config = dict(
    n_layer=9,
    d_model=448,
    vocab_size=47542,
    seq_len=1024,
)
Below are experts of layer 4 (counted from 0) of a mixture-of-experts language model. Rows are named up (a neuron's input weights, with its number), down (a neuron's output weights, with its number) and show model dimensions 0-111. Each number is 50 + 12 x the weight over its row's rms, rounded and kept within 0 to 99.
Before each expert's rows: "comes after" lists some tokens at least twice as common just before its tokens as in all text; "comes before" lists some tokens at least twice as common just after its tokens as in all text. This comes from a sample of Wikipedia text that the model never trained on. Tokens count by the router's weight.

# expert 29
comes after: " ", " | ", "-", ",", ": ", ", "
comes before: " | ", ".", ",", "-", " |", "–"
up0:53 54 53 34 53 41 55 49 41 39 75 64 66 44 38 51 62 47 23 59 68 49 40 63 48 41 70 57 35 53 42 58 52 30 46 36 58 42 66 65 51 44 66 51 39 57 59 63 57 43 56 55 60 43 56 38 43 69 63 47 51 57 52 52 56 67 58 46 45 46 78 41 68 51 23 54 46 58 60 43 52 21 38 43 41 50 37 43 48 61 37 57 68 50 54 50 50 64 35 48 59 34 66 43 67 36 22 54 57 45 36 46
down0:59 59 58 47 31 42 46 42 47 53 57 46 64 46 56 44 53 36 49 66 52 45 36 65 65 42 61 47 32 30 38 50 54 55 57 45 53 28 54 45 58 74 48 58 34 53 64 56 61 53 62 40 55 40 54 25 35 42 37 29 31 51 63 42 30 31 52 56 61 36 49 40 47 44 61 51 58 67 53 43 50 40 41 42 54 40 57 21 49 54 29 57 60 49 41 53 61 82 43 44 47 30 51 30 46 78 37 62 49 35 31 46

# expert 16
comes after: "\n", "\n\n", " |", "andidate | Votes |", "| Party", "; "
comes before: "\n", "\n\n", " |", "| ", "|---|---|---|---|---|", "; "
up0:46 47 46 49 48 48 48 46 57 36 44 52 52 68 42 53 41 53 42 46 55 68 61 60 64 27 61 35 63 69 64 49 56 31 44 39 59 70 42 78 58 56 43 31 76 35 55 39 57 42 58 47 55 53 34 42 65 40 84 46 78 45 46 55 49 60 53 57 42 64 42 22 55 31 46 50 51 36 59 49 70 47 52 52 65 48 43 39 48 53 59 42 31 43 48 64 58 57 42 65 36 54 33 45 63 60 38 50 35 58 49 35
down0:46 46 58 53 53 56 59 51 51 39 34 43 23 62 43 37 49 40 56 54 43 61 44 49 59 56 43 57 36 56 34 42 53 32 40 76 60 30 77 44 46 49 54 40 65 64 58 52 52 50 44 54 51 41 64 34 17 50 40 62 52 38 49 47 57 46 42 55 55 54 64 45 45 40 52 55 48 54 54 54 29 35 48 34 63 57 80 38 38 39 49 54 69 30 63 38 26 64 65 73 43 49 50 42 25 53 65 35 69 46 55 39

# expert 61
comes after: "| ", " | ", ", ", " (", "- ", " "
comes before: ".", " | ", "–", ",", "022", " |"
up0:45 41 38 29 77 37 42 33 56 59 49 48 47 59 31 52 37 25 53 50 44 53 59 56 41 52 57 47 46 71 36 74 52 42 63 54 65 60 55 61 46 40 58 47 32 49 62 50 62 46 47 43 69 51 66 54 50 57 59 23 36 71 54 61 49 24 56 64 50 37 71 38 25 49 61 59 29 50 39 66 45 60 48 52 56 28 56 57 50 43 41 72 44 57 38 48 49 44 47 33 52 29 43 67 59 40 61 49 47 58 29 44
down0:43 73 38 43 48 36 28 46 40 63 40 43 62 52 26 69 51 37 50 66 35 39 47 52 52 56 42 36 63 62 40 31 61 47 30 50 43 46 56 44 68 69 44 31 40 40 41 45 59 48 50 40 64 38 49 23 53 43 46 56 40 82 40 69 44 28 57 55 52 53 63 27 45 46 32 53 63 61 49 55 64 54 29 41 44 28 53 49 40 51 56 50 46 51 36 55 54 28 27 36 40 45 33 48 57 22 64 58 53 53 32 60

# expert 60
comes after: "\n", "\n\n", " |  | C", "-", "| No.", "=="
comes before: "\n", ": ", " Apps / (Gls)", " % |", ":", " |  | C"
up0:41 48 36 52 18 49 60 59 44 35 53 39 34 39 47 36 50 33 59 61 53 77 65 60 61 50 54 59 64 35 54 43 49 37 41 46 57 65 44 62 60 57 31 34 36 49 60 49 38 53 48 61 43 44 40 35 53 41 40 58 59 57 42 50 59 65 51 44 63 30 30 41 23 56 56 49 62 52 48 53 46 46 32 38 46 34 42 60 65 55 54 57 21 63 29 40 30 59 40 52 16 53 66 62 60 71 55 64 30 58 39 41
down0:46 33 58 58 48 42 40 47 53 44 56 42 80 38 34 64 41 66 31 65 41 48 49 53 36 69 27 63 67 63 22 46 51 32 45 49 62 34 51 23 28 55 39 59 49 45 36 62 36 55 55 41 28 56 46 40 42 31 58 62 43 53 61 52 56 62 44 47 56 61 53 43 63 47 38 31 61 83 50 67 44 39 41 49 40 42 62 49 35 82 61 51 61 50 44 57 35 19 62 39 41 52 58 72 53 48 44 62 61 47 42 53

# expert 82
comes after: " |", " |  |", ")", ".", "==", "\""
comes before: "| ", "|", "- ", "-", "The", "==="
up0:42 61 36 60 48 47 36 67 32 71 46 48 58 67 46 42 31 34 52 58 43 35 33 31 75 70 51 48 35 70 43 35 40 68 51 43 69 74 64 36 60 63 44 62 45 39 55 35 37 55 48 50 59 42 53 67 72 71 31 31 49 57 55 58 43 57 40 52 40 35 66 50 50 36 50 57 61 42 54 47 67 63 64 43 74 63 48 29 33 45 55 55 48 60 43 66 42 56 56 32 59 45 65 84 50 45 34 43 39 38 60 26
down0:33 54 65 32 44 68 30 45 50 76 49 33 56 33 36 72 55 70 53 54 59 49 52 58 53 56 52 43 52 49 33 38 27 47 69 37 37 46 59 00 47 56 74 70 37 54 49 59 52 46 52 51 60 78 62 54 35 46 55 65 53 50 46 39 38 35 80 67 71 32 42 43 30 47 59 65 49 26 48 43 31 49 49 52 44 59 49 56 54 37 35 47 47 40 70 43 44 45 47 51 48 47 56 51 55 77 46 41 50 45 51 70

# expert 2
comes after: ", ", " in ", " (", " In ", "In ", " "
comes before: "1", "2", "018", "012", "021", "020"
up0:71 70 67 41 54 57 52 46 69 46 73 39 52 69 67 41 59 50 54 51 57 64 29 56 47 49 54 69 36 54 42 41 53 55 47 42 42 39 62 43 43 45 61 12 49 59 34 41 63 52 64 66 63 63 47 47 45 55 39 44 63 35 55 39 38 52 51 31 48 70 44 44 53 57 62 62 50 53 61 49 49 29 68 63 31 49 56 54 54 60 59 38 33 69 38 46 52 53 48 60 77 66 63 58 57 59 56 49 61 59 55 63
down0:35 51 38 45 61 75 54 25 59 57 54 39 53 41 40 48 68 41 55 49 59 63 42 66 56 45 64 64 66 36 51 57 58 45 74 53 64 32 42 50 40 41 45 51 51 54 36 64 48 88 58 44 39 39 70 39 54 60 55 53 51 32 55 44 40 69 61 52 53 39 59 25 51 46 66 53 72 46 40 31 43 37 44 48 66 84 31 40 57 69 63 28 27 39 48 34 53 37 49 55 50 33 54 48 55 55 64 32 46 34 26 51

# expert 72
comes after: "1", "2", "- Cal", "27", "260", "In "
comes before: "–", ".", ")", " |", " (age ", " (aged "
up0:48 39 26 59 63 57 41 52 74 38 47 66 57 67 61 40 64 61 48 51 57 57 42 39 30 53 54 53 59 52 53 51 22 62 37 46 41 55 58 52 55 65 49 57 38 51 09 50 40 59 29 49 54 51 53 65 74 58 60 60 42 47 41 51 50 73 46 48 56 17 33 55 58 64 62 56 50 66 68 64 30 75 47 48 56 46 60 43 35 48 60 28 43 36 64 53 51 40 52 65 49 52 41 34 54 48 51 52 47 45 64 44
down0:57 57 72 43 44 75 48 51 49 51 51 51 58 48 45 49 48 47 67 50 56 40 47 47 67 63 38 39 40 46 52 59 35 44 46 31 41 48 51 14 51 44 44 73 66 50 45 51 52 36 60 57 66 61 43 47 60 52 56 54 39 60 49 52 27 72 59 46 48 50 48 54 34 67 51 49 40 37 58 52 40 74 44 40 56 70 63 48 49 49 34 39 48 50 26 54 72 61 25 52 39 45 50 54 27 78 51 48 41 54 49 39

# expert 73
comes after: " | ", "–", " ", ".", ":", "; "
comes before: ", ", ".", " | ", " |", "°", ","
up0:42 44 21 30 63 36 34 53 54 53 53 61 36 72 34 59 52 42 41 40 45 38 52 58 38 46 49 64 55 27 42 74 34 46 30 38 43 38 32 57 52 42 70 44 60 51 61 43 62 72 71 82 53 67 42 30 49 66 53 23 42 44 26 53 62 40 51 54 28 61 42 67 44 63 44 48 46 60 46 54 48 64 49 39 58 44 34 67 53 44 58 35 40 66 58 52 60 34 43 28 50 48 46 53 47 42 63 35 69 56 53 49
down0:56 30 69 32 49 32 49 71 44 64 53 50 47 58 46 39 58 39 55 60 57 47 46 63 44 64 48 55 42 31 57 77 42 50 50 63 28 49 41 62 71 33 43 43 45 54 52 68 64 58 48 43 47 56 52 47 51 45 28 41 46 34 47 70 53 63 42 45 58 40 44 42 57 54 56 36 29 44 62 51 43 48 49 36 66 72 80 58 63 34 22 43 61 51 59 55 33 55 37 38 24 52 29 54 74 33 48 59 49 52 34 18

# expert 47
comes after: "1", "2", "–", " this", " p.", " in this"
comes before: ".", "–", ")", ", the", " |", " | "
up0:48 55 38 62 54 50 37 48 33 62 38 54 55 53 49 50 29 63 47 35 43 60 56 44 61 39 46 73 61 62 66 60 56 54 54 60 88 60 81 51 28 41 40 46 64 74 33 65 51 61 67 55 40 46 48 49 39 46 71 47 50 72 42 44 61 62 45 51 47 66 61 52 39 86 35 41 66 76 45 40 38 66 47 49 64 66 47 46 45 59 42 50 54 49 43 69 52 58 52 33 55 44 43 37 37 60 62 62 35 33 59 53
down0:63 38 32 39 30 61 61 40 72 58 70 60 48 54 50 49 54 29 64 73 67 53 72 56 43 58 38 37 36 41 32 68 69 60 60 24 52 65 48 63 67 66 50 39 51 32 49 28 49 37 64 14 40 38 55 89 26 39 62 49 68 32 53 45 50 39 47 51 40 22 64 40 56 29 55 54 41 39 45 77 40 52 29 53 50 66 55 56 53 43 57 55 53 60 60 37 47 68 60 54 53 63 48 47 38 57 39 52 56 69 35 64

# expert 58
comes after: " | ", "| ", "; ", ") | ", " ", " on "
comes before: " | ", ".", "–", ", ", ":", " |"
up0:42 36 75 43 51 41 44 66 39 35 71 43 43 38 56 25 53 51 59 54 49 40 55 42 51 36 48 37 33 43 47 46 34 43 29 50 50 43 53 46 26 51 59 50 66 39 57 29 60 50 44 54 57 32 62 28 62 46 44 52 47 49 59 44 59 39 51 17 60 45 42 29 35 51 52 54 43 34 50 54 57 80 62 69 51 46 52 49 57 57 53 59 48 41 62 63 55 64 34 50 42 45 50 73 58 53 44 70 31 53 52 44
down0:48 17 36 57 64 59 57 67 42 46 35 65 38 46 56 35 47 54 39 33 60 55 61 23 51 33 58 39 61 50 48 67 65 39 81 49 38 51 55 62 51 53 52 65 75 50 59 47 55 57 52 46 53 66 39 65 45 48 38 38 51 29 49 50 56 53 37 30 27 59 46 26 52 48 51 41 41 15 52 37 56 30 64 54 58 60 60 44 60 60 38 48 53 31 38 48 38 46 49 69 52 39 53 55 50 51 46 50 52 54 69 46

# expert 96
comes after: " =", ")", ".", "\n\n", ") =", "=="
comes before: "\n\n", "The", " The", "The ", "P", "S"
up0:36 34 41 47 51 45 10 40 57 63 54 42 59 39 56 52 47 49 45 70 43 65 52 65 38 55 38 63 58 40 40 52 51 56 45 42 60 57 53 51 54 57 70 39 58 58 54 55 56 47 63 38 40 34 73 36 15 60 21 43 40 43 55 49 66 40 44 49 32 62 58 46 53 56 34 55 37 47 47 48 46 65 55 29 68 38 49 47 51 69 46 52 44 49 29 54 37 62 52 47 43 67 58 37 44 41 69 47 44 62 41 45
down0:45 59 33 46 41 50 55 57 69 46 60 63 66 38 71 48 60 51 44 47 72 43 35 40 48 51 25 47 59 21 75 58 54 46 54 48 29 65 58 69 27 54 55 53 47 42 74 37 51 32 44 33 48 64 47 25 28 45 47 56 64 45 53 45 34 47 48 63 50 53 53 42 61 59 46 74 46 41 28 39 59 62 58 68 51 35 55 48 55 84 52 42 60 44 51 43 56 29 48 54 27 55 42 36 40 39 59 47 42 59 49 37

# expert 19
comes after: "0", "3", "1", "4", "7", "5"
comes before: "0", "2", "1", "3", "4", "5"
up0:44 71 73 18 52 75 48 44 63 54 48 56 72 47 54 44 39 57 53 29 50 50 63 52 43 27 51 48 44 61 65 76 62 72 41 50 49 59 51 63 51 39 41 50 78 76 50 44 45 34 38 54 56 42 62 42 45 49 45 60 62 30 66 71 42 48 43 51 43 41 62 47 51 46 19 62 50 48 73 56 49 52 52 53 69 49 44 71 46 48 57 32 51 31 59 46 45 65 49 42 54 52 52 52 65 59 51 47 26 69 58 66
down0:55 60 43 50 50 49 42 43 70 68 42 35 36 37 78 59 41 63 69 49 72 63 46 58 43 40 50 36 57 36 53 59 40 51 38 47 64 45 65 61 60 41 50 40 52 48 54 61 39 90 39 66 41 45 37 45 30 44 30 47 65 57 52 47 56 50 47 47 54 25 33 38 65 43 52 58 41 49 53 54 46 62 67 46 64 62 39 37 39 56 63 48 42 59 35 56 50 45 53 62 42 40 47 44 58 55 59 54 33 36 50 39

# expert 117
comes after: ".", " | ", "–", ",", ":", " of the"
comes before: " | ", " |", "; ", ".", " (", "\""
up0:28 26 50 45 42 45 56 49 53 48 58 38 49 74 65 35 55 46 52 52 42 48 55 43 54 59 48 47 40 52 22 54 54 28 42 49 41 43 84 48 49 57 51 79 66 63 49 37 61 66 72 58 52 53 27 32 56 42 49 77 44 53 42 68 66 47 46 49 49 44 58 56 58 69 54 29 63 53 60 62 34 81 63 70 75 43 60 27 69 44 52 42 71 61 38 36 49 62 36 35 32 42 60 75 71 54 41 71 57 56 44 50
down0:42 57 55 49 46 56 42 41 50 29 65 50 55 51 59 33 56 30 64 56 46 42 58 59 45 45 55 67 44 54 39 59 42 47 57 55 47 52 44 43 62 49 45 57 67 42 59 53 47 59 59 42 44 41 48 41 52 57 65 56 50 48 60 55 45 51 40 68 41 42 77 44 30 64 60 45 29 66 52 34 50 28 48 43 68 32 86 56 18 47 44 32 39 58 62 50 46 42 51 49 39 67 49 49 49 73 37 57 52 52 55 65

# expert 10
comes after: "0", "3", "4", "6", "5", "1"
comes before: "0", "1", "2", "3", "4", "6"
up0:21 46 26 49 27 53 68 65 46 47 34 57 67 71 53 49 48 56 67 93 19 26 30 43 26 47 64 54 53 46 48 25 49 24 43 47 46 55 47 51 58 40 52 48 42 55 55 38 47 50 42 40 58 36 56 45 68 28 67 32 78 46 43 51 34 62 61 57 60 61 79 54 45 51 38 30 43 51 54 55 50 48 47 52 52 48 39 65 53 70 65 51 49 65 29 46 65 45 51 34 51 45 33 37 60 58 52 63 47 51 73 35
down0:51 50 34 55 62 40 60 26 46 57 46 41 64 65 51 36 53 63 46 49 56 57 43 68 59 40 71 46 40 54 52 39 40 37 51 53 71 40 37 38 58 32 43 35 57 51 48 43 52 56 29 47 57 36 45 42 69 58 55 72 47 57 46 30 48 43 80 51 56 51 40 46 49 50 60 62 43 39 56 40 57 29 56 64 79 48 50 32 67 52 37 26 60 44 47 61 51 55 56 21 40 64 45 63 74 44 43 48 38 46 37 33

# expert 17
comes after: "\n", " |", ")", " |  |", "% |", " |  |  |"
comes before: "| ", "2", "|", "1", "- ", "-"
up0:43 52 44 55 53 67 38 29 58 60 56 59 41 49 62 43 31 54 77 42 29 44 39 75 36 39 52 63 24 49 64 23 43 25 56 41 58 43 51 62 59 59 49 52 65 50 61 59 41 64 52 54 62 32 66 56 51 47 48 73 47 46 37 54 53 39 58 44 66 38 47 41 67 33 45 39 47 76 54 61 45 77 65 39 75 46 58 62 64 51 47 77 58 30 51 55 57 42 69 53 38 33 44 33 49 63 58 55 61 47 36 55
down0:47 38 53 35 61 45 50 36 51 57 69 54 43 69 68 47 64 44 40 50 34 60 35 45 50 38 45 53 45 29 41 44 71 45 40 45 62 42 60 33 50 52 47 58 55 66 72 21 77 64 72 56 79 48 61 65 51 43 30 77 60 63 68 57 49 41 65 43 55 60 69 58 50 53 46 54 52 53 31 44 57 46 37 43 67 54 54 47 58 44 55 61 66 45 54 38 58 65 47 60 35 51 41 37 72 49 50 65 37 42 63 31

# expert 15
comes after: " | ", ".", " ", "; ", "–", "-"
comes before: ".", ",", " | ", " |", "–", "; "
up0:37 51 55 52 52 23 56 40 49 41 41 47 42 63 69 30 39 41 60 52 39 27 41 54 73 57 49 50 33 54 44 65 45 57 42 62 25 22 58 41 39 18 57 40 65 44 75 43 42 52 45 52 62 61 47 36 42 37 57 51 36 79 55 51 33 50 64 58 41 61 60 63 71 48 56 70 28 66 70 66 54 37 68 52 64 65 70 34 58 71 48 49 46 59 32 43 57 51 46 48 38 47 40 76 45 59 61 62 49 30 60 38
down0:47 49 55 62 33 63 45 64 73 32 31 71 47 53 54 49 68 81 48 36 60 51 53 43 56 51 53 56 40 57 28 42 43 38 49 43 17 41 58 63 59 50 60 65 60 56 72 46 50 55 31 40 57 33 61 73 22 45 47 51 58 39 48 48 39 68 43 44 56 53 64 40 70 57 44 55 23 37 43 38 52 29 52 53 68 74 50 59 59 43 57 40 49 33 74 46 51 52 49 55 66 41 36 50 38 48 50 46 36 54 53 64

# expert 112
comes after: ", ", "| ", "- ", "–", " (", " in "
comes before: "2", "1", "016", "017", "013", "022"
up0:61 69 56 52 37 74 66 54 37 54 57 56 57 43 50 32 40 47 69 39 49 42 45 68 60 46 63 30 59 50 64 70 33 56 37 38 44 48 67 47 78 40 73 52 58 60 37 46 43 54 46 50 71 62 48 46 49 52 47 46 35 43 32 31 55 76 82 48 60 65 71 52 62 51 36 65 46 35 55 56 45 50 50 51 50 64 47 43 39 53 52 43 51 36 53 47 55 45 40 55 65 54 61 93 56 44 39 33 43 48 47 37
down0:47 36 61 58 64 56 63 42 43 41 48 52 45 42 58 46 32 55 44 48 49 69 67 53 62 42 50 46 39 36 53 49 43 62 63 57 43 47 45 48 25 56 37 36 57 64 57 43 60 62 61 70 31 58 44 58 41 55 38 39 63 40 31 52 37 50 63 68 67 42 76 40 74 59 50 52 55 37 48 55 49 64 42 44 63 53 32 53 55 43 46 56 30 45 37 54 56 58 59 57 51 57 46 54 34 71 59 39 56 36 57 37

# expert 8
comes after: " | ", "–", " ", ".", "-", " / ("
comes before: " | ", "–", ".", ", ", "; ", " |"
up0:40 59 47 36 53 48 62 48 55 58 37 30 61 31 60 77 40 44 46 42 67 35 36 36 56 50 44 51 43 46 51 80 54 50 39 50 57 50 59 62 61 46 32 42 62 34 48 39 27 52 59 63 31 44 52 45 66 57 41 52 66 60 57 41 65 42 69 36 54 56 65 25 49 41 33 57 55 30 40 41 49 73 43 60 62 67 58 46 58 55 55 34 52 81 49 69 52 38 49 60 46 64 45 43 55 52 27 71 57 41 41 57
down0:49 44 65 45 52 54 65 22 50 71 36 51 37 39 68 66 65 41 50 48 50 49 52 64 51 44 54 57 47 69 43 52 46 58 46 59 36 61 61 50 46 62 39 44 49 35 42 60 35 28 60 80 47 61 60 65 48 67 50 33 50 51 66 67 37 71 51 53 44 43 65 37 62 52 40 50 59 38 54 57 71 53 57 58 52 64 47 71 40 43 60 68 35 89 40 53 65 39 41 30 52 66 31 38 56 53 53 54 24 39 62 47